Weights of a small mixture-of-experts language model, trained from scratch on English Wikipedia: 14 layers, width 384.
Below are experts of layer 5 (counted from 0) of a mixture-of-experts language model. Rows are named router (the router's row for the expert), down (a neuron's output weights, with its number) and show model dimensions 0-127. Each number is 50 + 12 x the weight over its row's rms, rounded and kept within 0 to 99.
After each expert's rows: a language model's description of what the expert responds to. This comes from a sample of Wikipedia text that the model never trained on.

# expert 15
router:26 52 41 36 71 26 56 54 35 53 47 50 41 52 47 52 68 35 45 33 55 34 50 60 30 48 58 83 65 62 59 48 36 33 46 47 54 47 45 42 60 60 49 38 46 39 43 56 34 51 49 57 40 73 76 51 52 62 40 66 29 59 37 41 35 43 35 70 50 67 37 62 47 65 63 41 42 69 43 72 55 44 24 50 55 52 53 48 58 41 54 57 24 54 58 51 44 76 52 56 54 46 50 51 52 15 30 52 42 47 43 50 50 64 18 71 39 44 25 39 56 51 51 67 47 51 41 68
down0:50 44 34 43 66 53 54 56 54 53 65 62 55 46 47 61 32 52 32 55 47 35 50 55 44 39 47 63 46 62 43 61 35 58 58 22 46 38 56 44 42 55 52 58 55 81 62 47 52 10 57 60 44 53 42 54 50 60 41 34 37 42 54 46 46 52 56 58 65 49 54 50 76 59 60 60 70 53 61 43 63 41 44 49 71 55 65 48 47 42 62 48 35 58 53 54 60 43 51 62 65 65 34 43 38 55 65 50 55 58 48 35 52 44 54 51 44 30 75 51 53 24 40 54 64 46 67 42
down1:57 47 62 43 23 40 51 55 34 43 77 46 68 50 43 32 63 59 44 82 62 54 54 55 45 49 58 40 52 66 50 54 53 56 46 47 54 38 55 38 55 41 63 33 77 37 20 41 49 61 58 57 45 54 44 35 40 52 56 47 39 63 54 41 24 36 46 49 40 62 58 27 42 46 46 49 51 40 51 45 45 65 79 70 60 61 48 45 67 54 61 55 51 59 67 42 51 47 44 33 53 42 76 75 46 50 27 44 57 57 49 65 67 78 52 66 57 58 37 52 68 58 61 47 41 69 48 56
down2:51 55 65 43 22 61 53 49 42 75 45 50 50 69 45 55 53 49 56 45 48 56 52 46 48 76 36 34 58 39 25 66 57 44 63 57 70 44 67 29 55 53 36 49 53 34 40 82 44 59 40 54 52 29 24 61 53 63 56 69 66 36 57 65 49 61 53 44 58 26 52 56 36 55 48 42 59 50 54 50 59 44 31 58 52 71 34 73 55 55 71 76 40 55 51 46 43 45 38 53 67 43 37 68 47 57 35 54 56 43 49 13 42 59 49 61 56 54 36 68 53 51 36 52 54 11 31 38
down3:40 53 46 53 44 38 66 44 39 41 52 45 24 38 29 60 37 42 40 34 56 71 53 36 58 49 51 68 37 43 46 79 54 64 67 81 37 27 52 89 53 16 62 18 46 71 66 46 46 36 42 70 47 34 66 48 57 45 51 47 40 55 59 48 63 30 48 46 41 47 66 34 45 46 59 58 40 37 40 46 37 50 58 49 44 40 53 46 36 27 51 44 51 59 36 72 59 37 49 42 52 40 41 57 57 46 57 44 54 64 61 66 60 58 59 53 45 40 54 43 36 49 37 40 51 64 30 51
down4:47 59 53 38 55 36 44 40 57 51 43 48 72 45 48 51 30 60 42 69 42 60 47 59 34 54 56 58 46 60 73 56 63 31 36 45 28 64 46 41 52 48 41 50 57 26 47 34 50 41 55 36 45 58 32 49 40 50 48 75 43 36 65 63 48 19 35 48 62 47 28 68 66 56 32 19 52 63 59 39 44 47 28 18 27 34 50 56 48 47 55 48 47 57 40 56 47 48 55 47 44 61 58 29 40 59 56 54 59 51 49 47 51 49 53 62 45 58 51 42 57 49 62 59 46 90 39 57
down5:50 63 69 34 32 39 53 41 53 66 41 41 57 43 43 49 58 72 47 47 56 33 51 64 67 64 57 56 54 48 69 45 35 53 48 52 46 43 49 33 63 53 43 27 70 60 40 40 40 42 24 35 56 48 59 40 65 54 52 44 59 46 41 62 52 53 40 50 66 53 63 51 48 53 37 41 57 56 43 60 39 51 48 46 61 43 45 58 54 48 45 44 39 37 69 61 62 63 23 73 34 55 41 34 53 34 62 49 46 24 45 41 43 48 58 42 54 59 63 26 63 57 43 67 53 58 59 51
down6:53 53 45 55 38 33 41 54 56 44 35 50 52 53 49 70 36 59 28 37 61 22 52 48 52 36 59 63 79 46 52 43 35 40 57 51 52 38 49 56 37 59 50 22 47 38 59 68 61 45 30 48 52 53 53 71 49 67 40 46 28 46 40 45 45 17 40 67 32 64 68 61 59 41 41 54 60 55 50 69 34 38 55 45 41 51 38 51 50 57 51 42 42 43 39 61 48 47 60 36 32 42 44 75 46 56 40 33 31 49 48 66 56 42 49 46 38 51 59 52 39 66 49 50 64 22 42 62
down7:48 57 38 36 41 51 56 54 39 47 31 76 33 48 57 53 45 60 40 42 48 35 38 45 62 33 54 64 43 64 40 45 36 60 62 47 38 36 67 52 48 55 46 61 52 65 53 63 55 53 50 40 34 43 44 42 62 43 54 45 54 41 45 55 59 47 42 18 64 67 28 53 42 44 85 43 69 49 36 45 39 43 61 76 55 41 70 71 50 57 29 36 59 57 54 53 50 59 54 46 59 69 37 58 53 55 66 55 68 49 46 62 66 52 46 52 36 70 44 43 35 49 53 59 33 63 46 49
What it handles: Title equals signs, taxonomy. "=" opening an article title or inside a math formula, kinship words like family and father, and taxonomy infobox fields such as Phylum.

# expert 8
router:46 47 36 62 45 36 41 35 41 51 71 64 62 59 59 39 78 43 61 47 51 39 54 32 32 55 57 63 39 59 60 62 59 51 54 64 44 55 37 37 51 51 45 49 56 62 40 34 72 41 45 66 57 49 67 63 64 52 38 40 38 63 58 40 37 48 49 68 40 39 54 54 64 32 63 42 63 75 57 65 60 38 47 48 60 38 53 56 51 57 40 66 74 57 42 64 51 42 39 58 71 50 53 50 66 32 45 77 50 52 51 60 54 32 64 43 56 40 45 45 52 64 34 30 49 49 50 39
down0:22 50 35 43 53 61 52 57 52 63 42 27 45 47 53 47 58 49 51 61 46 42 37 59 50 50 37 60 37 04 45 61 61 75 45 51 41 43 59 41 53 66 54 48 49 38 62 55 44 47 77 49 55 42 57 51 64 61 39 49 58 48 49 43 65 69 57 42 36 37 48 57 62 38 77 65 52 52 35 49 21 34 36 54 56 38 53 41 46 60 73 68 60 64 30 62 57 35 64 34 40 50 33 50 71 55 60 54 58 53 43 53 63 58 78 66 71 57 53 58 52 38 62 40 42 47 44 49
down1:22 54 48 69 48 42 29 66 49 43 42 51 49 67 66 48 57 46 60 25 66 58 57 47 54 43 54 53 52 49 75 29 40 44 21 44 53 41 51 71 40 62 46 43 47 69 48 48 60 65 52 48 42 50 37 44 60 62 41 37 27 40 53 37 60 46 52 51 39 37 33 68 36 59 49 57 50 29 64 70 46 55 61 56 62 61 60 60 35 47 28 42 71 45 38 70 39 29 43 66 67 29 48 50 55 55 34 68 36 53 62 50 44 67 73 58 40 46 53 43 27 27 41 37 51 49 52 54
down2:63 71 61 37 56 50 46 24 63 61 64 48 35 64 66 63 41 37 43 50 63 42 53 48 70 36 50 32 59 61 76 47 51 54 61 51 38 77 40 78 37 57 59 36 53 74 63 51 49 47 53 49 59 70 37 71 32 42 47 50 51 67 54 42 28 53 64 49 46 54 49 46 56 44 55 50 18 46 45 70 45 55 62 50 54 54 46 42 69 38 66 76 51 64 33 57 41 62 50 93 63 32 49 25 38 66 41 70 35 44 55 52 55 42 65 63 29 64 44 31 46 44 36 33 49 60 56 48
down3:53 62 52 46 50 53 44 52 48 45 47 59 66 54 52 38 42 54 54 59 67 38 63 42 37 53 44 45 40 28 34 55 50 42 46 47 51 44 55 56 53 49 53 54 81 74 36 60 57 39 64 14 53 56 50 56 50 53 48 35 43 52 48 59 63 61 47 63 47 73 46 60 59 67 64 44 49 49 51 75 40 32 72 47 39 61 75 49 48 32 39 67 50 59 45 66 56 49 53 65 53 58 49 37 63 29 51 70 54 60 59 67 62 46 58 25 32 64 58 67 49 51 61 48 50 65 67 37
down4:61 60 51 47 46 37 58 50 47 43 58 64 42 57 55 65 50 47 51 61 38 15 56 62 35 50 38 62 48 34 44 47 48 54 61 72 40 44 58 39 41 39 46 48 37 51 39 52 56 31 27 58 81 47 73 50 40 65 50 54 53 53 39 39 58 64 50 35 51 40 65 65 76 57 44 43 50 50 55 39 27 65 61 39 44 23 54 60 63 59 57 50 51 42 54 48 53 15 52 52 31 44 44 68 24 56 41 51 54 44 66 38 57 44 67 40 46 65 54 34 59 67 53 57 59 68 36 63
down5:47 39 58 45 57 70 37 61 42 61 51 67 52 65 77 57 69 53 59 48 54 57 26 43 45 67 48 52 75 51 53 55 67 64 38 12 55 45 50 37 38 41 46 55 49 53 37 45 52 58 36 50 49 36 52 51 26 51 61 56 59 34 45 46 40 40 58 61 38 39 56 42 54 60 48 43 71 41 66 38 64 46 60 41 46 67 56 38 28 50 64 49 46 44 30 44 75 39 46 56 54 29 24 61 73 64 63 30 61 48 47 50 34 58 35 56 48 64 40 58 22 67 47 61 65 35 59 45
down6:57 41 50 20 50 38 41 69 48 49 50 39 33 52 34 58 27 27 59 57 49 58 54 49 51 48 56 51 68 75 29 56 49 57 66 28 41 47 62 78 50 58 46 45 59 65 29 53 62 65 33 55 51 44 38 40 56 50 47 48 47 55 40 48 41 34 36 27 58 31 43 47 62 46 58 37 34 46 38 34 52 51 49 36 41 32 49 51 57 61 49 33 33 51 55 56 42 56 55 47 38 67 61 63 45 38 40 51 45 38 44 74 32 47 60 46 49 41 40 45 38 60 65 42 57 37 41 48
down7:34 43 55 36 59 55 53 37 57 63 28 62 48 57 47 57 42 29 51 71 39 69 52 36 77 51 45 48 40 51 45 50 58 41 44 69 60 36 61 55 56 49 55 83 25 45 34 60 39 67 56 57 52 44 48 19 60 42 44 62 45 49 52 55 59 40 60 54 39 47 84 49 42 46 33 57 33 51 49 78 24 54 73 28 62 51 63 58 25 61 53 60 34 46 27 55 48 48 43 70 59 42 31 46 46 59 43 43 38 49 46 46 56 62 72 24 54 37 50 45 64 58 44 54 45 55 61 55
What it handles: Empty table cells. Blank spaces between pipes in election and sports result tables, such as empty vote cells, plus scattered auxiliaries like "been", "was".

# expert 1
router:54 57 50 57 64 51 55 65 68 49 56 62 79 57 43 37 58 54 61 54 50 49 37 55 64 58 51 35 57 57 41 69 55 20 46 24 45 34 44 59 48 46 60 37 75 67 40 61 57 68 35 44 49 50 34 54 36 61 56 40 32 69 41 37 64 50 31 51 26 63 65 32 48 43 59 52 56 59 59 33 54 24 72 69 33 48 65 40 59 71 61 50 35 46 51 45 51 64 60 40 44 65 52 53 60 59 48 45 59 41 64 51 34 37 35 34 26 78 48 40 56 53 46 42 60 50 60 64
down0:45 41 28 64 41 45 60 46 43 39 69 52 49 72 42 40 47 78 38 48 42 54 59 45 51 44 64 32 45 50 53 43 53 45 46 43 35 54 55 48 64 38 59 40 30 47 49 53 67 53 61 32 40 42 40 52 43 55 50 70 42 61 58 57 32 72 72 51 72 72 56 37 62 52 52 44 56 63 26 40 56 41 44 50 63 49 62 45 70 62 49 33 46 58 61 56 57 51 62 76 57 62 55 35 55 53 55 48 60 38 44 63 54 37 60 57 58 28 34 46 68 49 32 49 53 58 72 51
down1:56 47 52 46 43 43 49 47 44 57 85 79 61 70 36 67 35 22 39 39 52 67 50 56 49 27 46 47 47 50 49 39 40 47 19 49 41 55 55 39 38 60 42 31 48 48 43 41 48 72 49 62 23 35 33 57 60 43 68 44 50 57 42 43 29 46 51 41 50 57 47 61 50 61 49 51 28 52 50 52 28 44 55 38 65 66 45 61 63 67 60 56 35 55 36 38 56 57 56 60 59 39 54 52 42 52 63 55 41 72 60 41 62 52 42 38 43 50 50 85 49 55 55 30 60 48 58 47
down2:62 24 55 34 60 56 56 38 58 45 55 56 46 54 63 65 48 42 32 44 64 57 50 68 39 46 60 52 64 51 21 24 67 59 61 49 56 41 56 47 43 44 38 68 43 65 45 29 66 40 62 59 36 51 43 57 43 34 61 61 33 62 50 53 29 34 29 62 50 57 52 54 49 39 24 50 54 50 68 46 49 74 50 51 49 52 55 42 63 26 46 42 34 48 67 51 38 48 66 48 41 78 59 51 62 72 72 56 50 48 67 34 41 56 41 52 34 56 60 57 54 67 42 43 51 16 35 45
down3:52 48 64 49 74 48 55 56 61 58 49 60 81 41 57 40 45 52 46 64 28 66 51 48 51 55 51 54 57 32 65 67 47 66 41 67 63 41 65 56 58 45 48 39 63 47 54 40 45 52 17 46 42 59 43 42 55 51 66 47 32 45 51 61 44 59 66 59 49 40 41 67 47 42 33 37 32 65 45 56 52 38 45 17 39 79 50 34 65 29 46 63 40 33 48 56 83 64 46 59 49 50 48 46 43 57 59 40 69 55 49 34 23 26 53 59 58 60 60 75 46 67 50 45 59 69 68 53
down4:76 39 62 47 53 63 53 39 57 51 47 58 56 44 52 44 46 31 62 38 51 53 32 54 46 33 66 54 37 58 48 54 32 51 57 33 45 49 65 62 27 60 35 43 47 35 48 62 34 52 49 47 41 65 50 46 50 40 42 53 35 53 48 62 58 41 29 66 31 75 57 28 47 32 74 43 53 55 30 62 39 52 37 61 33 43 65 44 56 65 50 15 29 48 47 46 58 68 58 48 46 34 42 26 50 38 47 59 57 46 53 43 62 47 65 34 57 34 44 52 67 40 26 46 73 45 46 38
down5:52 54 51 54 63 64 34 53 46 45 55 53 58 39 42 53 38 48 57 49 72 31 70 59 61 45 46 38 59 37 40 56 69 38 65 40 52 53 64 63 52 18 33 43 28 47 54 54 42 49 36 42 52 69 43 22 49 41 64 48 77 41 39 26 53 57 40 64 43 30 60 40 54 38 56 58 74 46 51 73 50 57 51 58 19 21 35 70 45 49 33 51 73 32 48 56 48 38 53 40 48 56 56 19 63 49 75 62 42 64 32 81 60 42 63 67 52 52 44 66 19 62 35 45 50 49 50 51
down6:84 50 54 47 75 46 41 63 37 22 56 55 69 38 51 56 70 38 45 68 45 49 39 60 68 50 66 41 23 59 63 56 08 65 51 29 54 53 43 48 65 41 32 38 50 33 51 51 57 42 45 70 18 48 52 58 48 49 48 50 55 64 60 47 33 37 43 57 41 57 48 42 50 13 44 63 60 41 42 66 55 52 60 55 68 39 51 46 40 54 68 51 53 48 38 58 51 52 48 22 46 44 56 42 48 61 64 40 46 54 56 59 66 32 54 42 49 59 33 44 53 54 40 59 33 19 62 53
down7:42 54 51 45 37 45 50 42 53 60 52 53 62 44 71 50 51 26 56 51 29 53 52 46 46 53 34 83 43 57 46 44 49 38 42 59 44 51 39 73 43 39 66 39 34 56 38 35 47 30 55 46 68 44 54 40 42 40 60 50 58 48 74 36 53 30 45 45 47 43 58 34 36 55 43 68 52 57 47 55 55 45 60 52 33 37 57 34 65 17 76 62 51 57 37 46 47 77 44 31 43 34 55 52 52 34 57 66 52 57 45 30 74 36 54 47 53 45 45 65 66 52 65 59 43 65 32 55
What it handles: Line breaks, section headings. Paragraph breaks and newlines before list items or tables, and standard heading words after ==, such as History, See also, Early life.

# expert 0
router:50 58 52 71 53 46 49 50 19 43 50 55 54 24 49 68 66 56 40 29 55 62 44 42 59 52 42 41 43 66 28 48 44 57 49 58 53 38 36 70 41 55 52 45 62 71 64 66 49 48 34 57 31 51 64 57 60 52 46 49 63 36 45 34 65 58 59 72 41 56 37 64 64 58 62 52 68 39 51 53 75 49 33 44 30 51 49 63 36 54 26 39 54 62 34 63 51 46 52 40 59 41 57 68 53 36 25 56 38 49 47 50 34 49 61 47 69 67 52 66 31 37 61 66 55 47 54 60
down0:59 35 44 57 62 68 66 41 51 56 60 52 42 38 48 46 54 15 69 54 49 56 70 56 53 38 54 75 51 61 55 55 62 68 54 47 43 67 61 33 41 56 55 35 34 52 50 56 51 59 42 49 60 69 67 74 28 46 48 29 18 68 21 55 53 59 63 51 41 52 55 52 54 47 52 59 30 57 42 32 59 53 51 38 71 53 48 35 63 52 51 52 44 79 45 54 47 51 49 74 54 47 49 45 46 47 44 50 45 62 35 34 50 54 52 61 43 49 35 69 39 59 44 59 44 56 64 44
down1:42 58 45 46 31 38 50 53 44 56 60 40 43 50 66 49 57 33 26 43 52 49 61 27 38 32 47 58 51 48 22 60 37 46 44 63 65 42 59 43 62 37 63 51 45 26 44 73 48 66 35 45 35 48 43 51 67 65 38 35 37 40 77 50 47 56 55 48 48 54 40 44 29 46 38 55 45 39 42 43 54 56 39 55 56 42 50 53 56 35 64 48 40 64 30 57 32 57 52 23 61 61 53 63 55 54 37 60 45 41 60 48 33 44 46 54 59 42 67 57 44 54 33 45 47 46 61 48
down2:59 53 46 37 54 47 54 37 55 49 11 58 39 46 68 54 49 71 42 80 58 38 46 31 52 55 69 53 49 48 46 67 57 41 55 47 69 39 34 58 63 65 65 54 65 71 75 57 45 53 68 58 31 70 39 51 50 52 46 66 39 40 52 55 63 46 53 46 36 61 50 33 48 60 66 61 56 62 64 48 60 65 65 65 45 40 58 52 54 75 74 44 61 52 50 50 51 32 40 51 38 39 56 55 51 38 41 57 59 33 53 53 53 57 44 71 42 57 47 60 77 43 68 41 51 32 35 61
down3:48 46 60 59 60 48 39 69 62 50 12 39 48 41 62 41 51 57 54 39 43 31 67 53 56 46 64 53 42 38 37 43 37 20 44 63 49 51 71 44 52 35 61 52 63 43 62 57 50 42 37 44 75 54 67 52 47 46 60 55 33 47 65 27 59 64 66 43 75 36 52 61 54 36 37 46 57 50 62 46 43 51 59 58 36 48 70 40 45 68 56 48 60 63 42 36 47 63 28 63 25 57 60 51 42 33 59 39 40 45 33 60 41 47 44 34 43 51 46 37 57 56 64 30 38 38 51 66
down4:61 44 54 40 60 59 63 72 38 53 51 49 63 41 60 60 46 41 31 54 39 39 56 47 69 31 52 50 36 60 55 37 45 59 27 52 73 23 80 46 63 61 51 55 38 48 59 47 56 40 30 38 30 57 43 26 79 52 47 43 32 44 66 36 47 55 51 63 58 53 48 56 38 51 47 51 45 60 73 42 62 72 66 54 42 50 48 30 62 43 55 27 48 56 54 76 50 38 50 49 29 54 45 56 51 35 45 56 42 49 44 29 57 52 50 73 36 54 61 59 75 57 62 55 28 47 35 61
down5:67 48 54 48 45 38 31 44 74 31 40 50 64 69 30 53 74 41 46 45 51 59 36 44 72 72 50 67 54 58 49 55 58 42 43 59 50 55 70 39 72 59 67 58 44 50 45 33 34 67 50 45 63 45 28 48 40 65 45 86 63 38 65 73 58 44 41 50 44 59 38 55 52 61 64 56 58 60 41 43 62 62 37 49 46 25 66 48 47 37 71 79 68 61 58 45 41 66 52 63 47 37 84 51 27 69 41 65 44 49 31 41 47 46 28 45 29 69 53 39 43 51 65 60 57 59 66 46
down6:45 57 49 33 49 34 60 56 50 50 46 47 38 38 60 69 42 76 66 63 44 42 55 51 37 57 41 55 43 53 63 45 56 76 47 70 44 61 36 62 42 56 62 54 57 51 65 68 31 58 49 47 44 34 54 53 51 48 48 86 34 51 31 45 71 52 65 61 39 56 52 68 44 65 57 20 45 49 53 38 84 42 69 54 53 67 61 65 42 57 41 59 40 49 37 62 64 43 57 53 41 46 52 64 66 58 57 53 56 34 54 56 41 77 46 78 57 62 41 66 52 19 48 50 57 45 41 47
down7:69 59 34 47 56 56 55 61 48 55 41 54 40 43 69 40 56 52 29 55 34 53 70 44 49 51 36 59 50 54 60 54 39 55 50 25 52 37 64 50 50 64 44 53 50 46 75 47 69 48 47 50 28 51 56 32 32 48 25 63 22 52 49 41 18 61 68 56 26 40 40 58 48 60 39 32 45 54 62 59 44 55 28 55 43 60 57 63 68 67 51 37 61 54 56 38 44 77 42 39 30 54 42 40 51 77 32 47 47 70 34 66 69 51 50 53 46 46 37 42 26 45 58 52 57 42 34 45
What it handles: Rare word fragments. Odd subword pieces in foreign words, phonetic transcriptions and non-Latin script, plus digits after thousands commas, such as á, ı, ak.

# expert 3
router:63 54 52 67 56 41 64 61 47 57 61 40 48 62 64 64 37 68 62 55 41 58 36 28 68 51 29 63 41 67 43 29 52 48 69 31 45 64 45 53 48 45 61 57 59 47 42 56 34 70 44 40 47 39 36 45 44 53 49 56 47 29 48 48 40 65 48 43 62 44 34 66 62 44 59 54 55 61 56 47 42 47 55 65 45 46 31 64 59 47 68 52 84 55 63 53 35 53 62 50 60 47 42 61 57 40 30 58 56 56 28 63 22 52 46 61 37 50 43 52 42 63 44 37 47 48 41 65
down0:49 36 37 42 36 36 52 38 51 39 40 59 56 24 72 68 58 51 59 55 76 49 52 49 46 73 59 33 74 45 67 30 48 59 42 57 53 55 53 52 49 68 40 62 64 65 40 60 72 32 42 46 39 41 31 54 45 45 26 67 50 63 43 65 65 50 37 43 30 56 37 64 58 76 34 49 57 40 36 41 26 32 50 58 44 55 22 38 46 48 45 67 55 50 42 51 55 56 30 47 63 57 65 57 48 57 50 23 47 54 54 47 41 41 29 62 50 41 51 40 45 53 45 65 26 60 58 55
down1:53 47 28 49 45 61 57 59 52 36 74 67 54 63 55 47 67 57 54 44 42 75 71 66 49 42 45 41 69 54 44 70 45 38 48 25 49 61 59 84 62 20 51 68 69 53 60 70 42 71 27 15 64 32 72 55 58 50 59 45 44 31 31 56 51 53 64 56 53 53 68 60 45 57 37 54 27 60 58 47 63 56 48 57 50 75 67 39 45 21 62 51 41 45 83 50 54 25 31 54 52 30 62 46 33 54 32 31 63 40 49 35 34 66 53 42 34 52 51 73 46 54 51 53 68 39 65 56
down2:62 75 49 49 29 41 51 45 45 49 45 43 63 50 60 57 37 40 44 50 31 42 37 75 71 67 56 56 55 64 53 51 50 34 52 51 45 34 52 26 53 43 58 75 43 46 40 56 66 50 55 60 60 54 40 45 52 37 69 55 32 43 34 41 71 59 47 45 56 49 45 51 46 61 60 49 60 59 62 23 43 63 68 37 49 50 59 67 49 48 51 51 60 40 28 55 27 41 57 55 52 51 71 54 65 26 42 41 62 45 54 35 41 60 50 52 38 47 32 70 38 60 59 61 59 38 53 70
down3:63 39 49 49 57 33 72 50 55 72 54 65 35 53 58 34 52 32 49 59 42 52 25 45 60 39 61 55 66 53 51 43 29 64 40 70 29 61 42 35 52 42 50 60 51 33 37 53 55 48 72 77 41 71 60 42 46 38 32 57 53 33 56 62 23 54 33 55 50 53 45 54 53 39 53 50 54 42 13 44 43 53 46 35 53 36 46 69 51 58 40 70 66 52 49 35 31 60 46 68 65 45 41 43 55 42 42 47 53 47 43 33 53 29 51 40 39 36 45 48 36 33 42 58 55 61 45 62
down4:65 26 46 44 54 56 46 74 54 47 34 51 33 50 63 37 71 29 38 63 32 41 80 63 30 37 44 71 48 61 44 49 66 41 55 44 30 30 68 39 59 51 53 52 69 35 68 53 63 51 41 41 46 69 44 42 68 36 67 35 27 46 51 31 54 58 18 50 54 73 41 41 66 47 36 54 37 52 31 70 51 35 57 56 42 64 48 39 48 51 50 37 51 51 83 33 45 36 29 45 53 50 34 52 46 48 35 54 30 58 51 62 52 42 62 28 26 58 53 51 47 41 51 48 50 43 40 55
down5:35 60 57 48 54 53 62 46 54 67 48 36 45 46 67 46 49 45 52 50 43 48 60 58 61 70 66 31 52 61 51 41 51 52 63 61 38 50 70 49 39 53 33 51 52 60 28 36 44 48 58 49 52 38 46 38 63 39 48 46 55 52 66 50 68 29 71 47 47 52 61 39 41 69 59 52 36 78 69 57 57 64 70 57 59 49 49 54 67 42 59 66 41 59 51 38 39 38 24 58 48 67 53 56 34 62 27 27 51 28 54 40 49 63 41 37 32 75 69 53 57 60 52 31 57 43 40 54
down6:50 45 44 47 55 61 38 40 64 45 42 33 56 55 56 54 65 60 56 36 57 41 28 52 55 40 42 51 47 30 65 51 41 58 60 42 33 48 55 43 55 33 50 36 40 35 61 37 42 46 72 55 59 50 74 51 44 57 45 30 49 36 53 77 73 52 56 45 48 49 40 44 61 21 40 53 59 37 29 54 37 46 39 36 65 36 55 43 56 64 66 62 63 73 37 33 52 51 50 68 61 69 36 66 51 60 72 62 48 46 43 58 42 43 49 47 43 14 63 50 40 58 40 46 42 54 53 40
down7:49 41 68 55 42 42 50 58 46 51 61 33 56 61 66 41 45 29 61 55 49 43 45 55 52 49 46 58 43 56 61 46 51 49 51 48 73 50 62 57 52 38 46 29 35 57 42 42 70 47 62 65 44 68 64 40 49 25 38 49 35 37 50 51 52 35 58 24 37 51 54 53 42 67 25 30 68 45 50 30 68 39 64 43 41 47 50 57 68 59 30 61 27 45 57 63 40 56 53 26 59 53 61 49 36 64 23 53 59 53 58 18 65 60 68 67 31 64 46 49 60 45 59 40 43 49 38 47
What it handles: Preposition "of". Mostly "of" after a noun in phrases like "level of", "city of", "history of"; also "for", "about", "de", and small digits in dates or lists.

# expert 9
router:48 18 73 65 63 48 33 36 57 42 44 37 59 48 48 61 30 40 29 51 45 44 78 51 51 34 43 46 52 44 68 46 60 49 54 68 37 40 71 56 67 61 55 74 63 45 50 62 60 58 45 41 47 45 56 58 66 48 32 48 46 63 63 52 57 49 36 30 85 40 46 58 32 67 32 40 48 56 39 63 46 43 41 37 61 32 40 46 40 59 48 34 48 72 40 51 51 29 38 42 50 46 60 48 44 50 70 36 67 60 48 48 47 66 62 49 62 26 63 55 73 41 38 42 34 57 58 59
down0:40 38 46 38 52 49 43 39 53 46 39 38 47 51 56 33 52 57 46 45 55 61 50 42 47 75 52 40 69 22 51 78 60 40 51 81 62 45 43 63 46 54 45 71 34 58 51 39 62 30 47 39 64 26 41 49 47 56 57 45 44 52 52 80 68 42 60 44 69 27 49 58 51 57 63 49 68 27 55 56 27 73 46 61 74 43 52 34 35 53 29 56 64 36 54 50 61 41 48 55 38 43 53 38 86 62 55 32 55 51 55 69 29 34 35 30 52 57 48 50 54 51 42 57 53 29 40 40
down1:36 53 53 67 55 37 57 50 46 59 40 47 46 50 31 48 44 51 46 31 57 47 62 29 57 46 56 38 51 60 47 59 51 59 36 57 54 51 59 47 55 43 37 62 43 61 57 49 54 55 58 58 39 36 62 61 37 40 34 49 43 46 29 57 43 60 47 81 50 50 42 31 28 56 35 57 42 47 79 51 68 93 65 39 44 50 52 59 56 62 65 64 63 45 45 54 27 40 58 50 60 66 53 66 73 68 60 24 32 58 49 68 60 56 28 37 46 43 49 70 43 32 45 53 34 37 35 55
down2:37 17 41 35 53 50 57 82 48 47 53 36 34 46 41 80 58 33 44 58 55 70 49 38 51 32 46 45 66 62 35 66 44 55 58 32 57 34 48 41 59 50 35 40 28 66 58 39 46 55 62 53 49 62 40 59 56 56 57 51 64 64 47 79 71 40 49 40 54 45 49 66 50 45 35 65 44 33 62 60 35 72 56 55 56 46 65 34 60 46 30 59 49 46 48 56 71 35 31 43 47 44 56 40 58 58 51 42 75 34 56 48 55 55 60 46 44 52 54 47 48 22 33 61 53 52 63 48
down3:37 50 50 52 56 33 56 55 58 67 44 61 30 65 48 52 36 59 38 29 57 64 34 34 40 38 66 38 44 60 39 68 54 33 73 74 49 58 52 68 40 31 51 73 34 53 43 68 35 41 26 59 40 59 39 76 44 45 52 45 69 42 41 39 43 56 57 40 53 35 71 47 39 28 47 54 77 55 16 51 32 56 67 48 38 49 37 65 32 48 58 47 68 43 48 50 47 61 33 56 64 50 60 42 54 55 50 42 44 63 37 47 50 64 58 58 49 53 45 39 37 49 54 61 45 37 26 43
down4:52 38 62 57 64 32 43 43 71 57 71 51 42 50 39 64 43 47 55 59 55 56 46 59 44 57 65 53 52 36 52 70 56 50 45 35 50 66 67 51 77 54 32 57 38 55 58 79 30 60 60 40 28 51 49 32 39 47 22 59 30 47 59 41 46 40 50 46 47 65 38 51 61 80 57 54 25 72 60 45 72 38 51 54 27 60 45 42 41 54 52 53 44 53 29 26 30 57 51 48 43 62 57 56 45 44 64 28 50 43 48 61 11 61 52 55 59 36 49 35 68 61 38 56 35 26 57 47
down5:49 86 49 55 48 44 69 45 85 48 19 42 53 35 54 51 60 51 68 34 50 35 38 35 65 43 52 63 50 45 51 27 45 38 39 47 28 44 50 34 30 37 47 51 49 62 84 58 76 60 67 70 57 63 34 66 45 72 49 36 49 62 27 58 32 57 42 59 65 34 44 77 52 22 26 47 46 53 63 55 35 59 22 70 51 54 56 55 43 56 41 65 38 35 55 52 34 40 47 63 33 32 77 69 56 55 60 45 54 31 34 67 53 51 60 13 60 47 50 46 50 54 54 44 38 46 70 49
down6:49 28 65 70 37 31 63 34 59 37 45 62 50 43 37 53 63 47 72 62 45 39 61 53 52 59 41 47 50 61 49 41 41 47 53 67 45 51 60 36 54 27 58 44 66 47 41 55 34 70 34 51 54 42 70 54 39 36 47 53 27 58 69 41 75 78 54 46 43 49 39 59 57 55 54 45 63 44 42 42 39 55 41 38 49 40 52 42 43 50 60 27 44 41 53 59 53 39 35 53 49 48 74 43 46 48 47 60 55 53 54 51 35 58 46 45 56 65 54 38 46 60 57 68 53 58 76 59
down7:62 72 45 59 43 56 47 54 43 48 40 46 56 57 67 63 53 62 57 54 50 61 39 37 53 48 46 55 39 55 53 67 60 39 46 56 39 48 52 44 51 40 62 57 44 47 42 43 44 52 50 68 60 44 60 43 52 27 71 27 25 54 34 58 73 60 48 59 38 70 48 45 68 43 48 59 42 33 35 24 51 48 53 53 49 91 59 41 63 52 42 66 60 56 57 69 43 56 49 57 55 54 26 47 53 47 34 54 50 56 33 38 56 45 31 48 42 25 56 22 37 57 40 51 41 60 54 28
What it handles: Sports terms. Words and names in sports articles and stats tables, such as football, League, Cup, club, runs, Premier, team.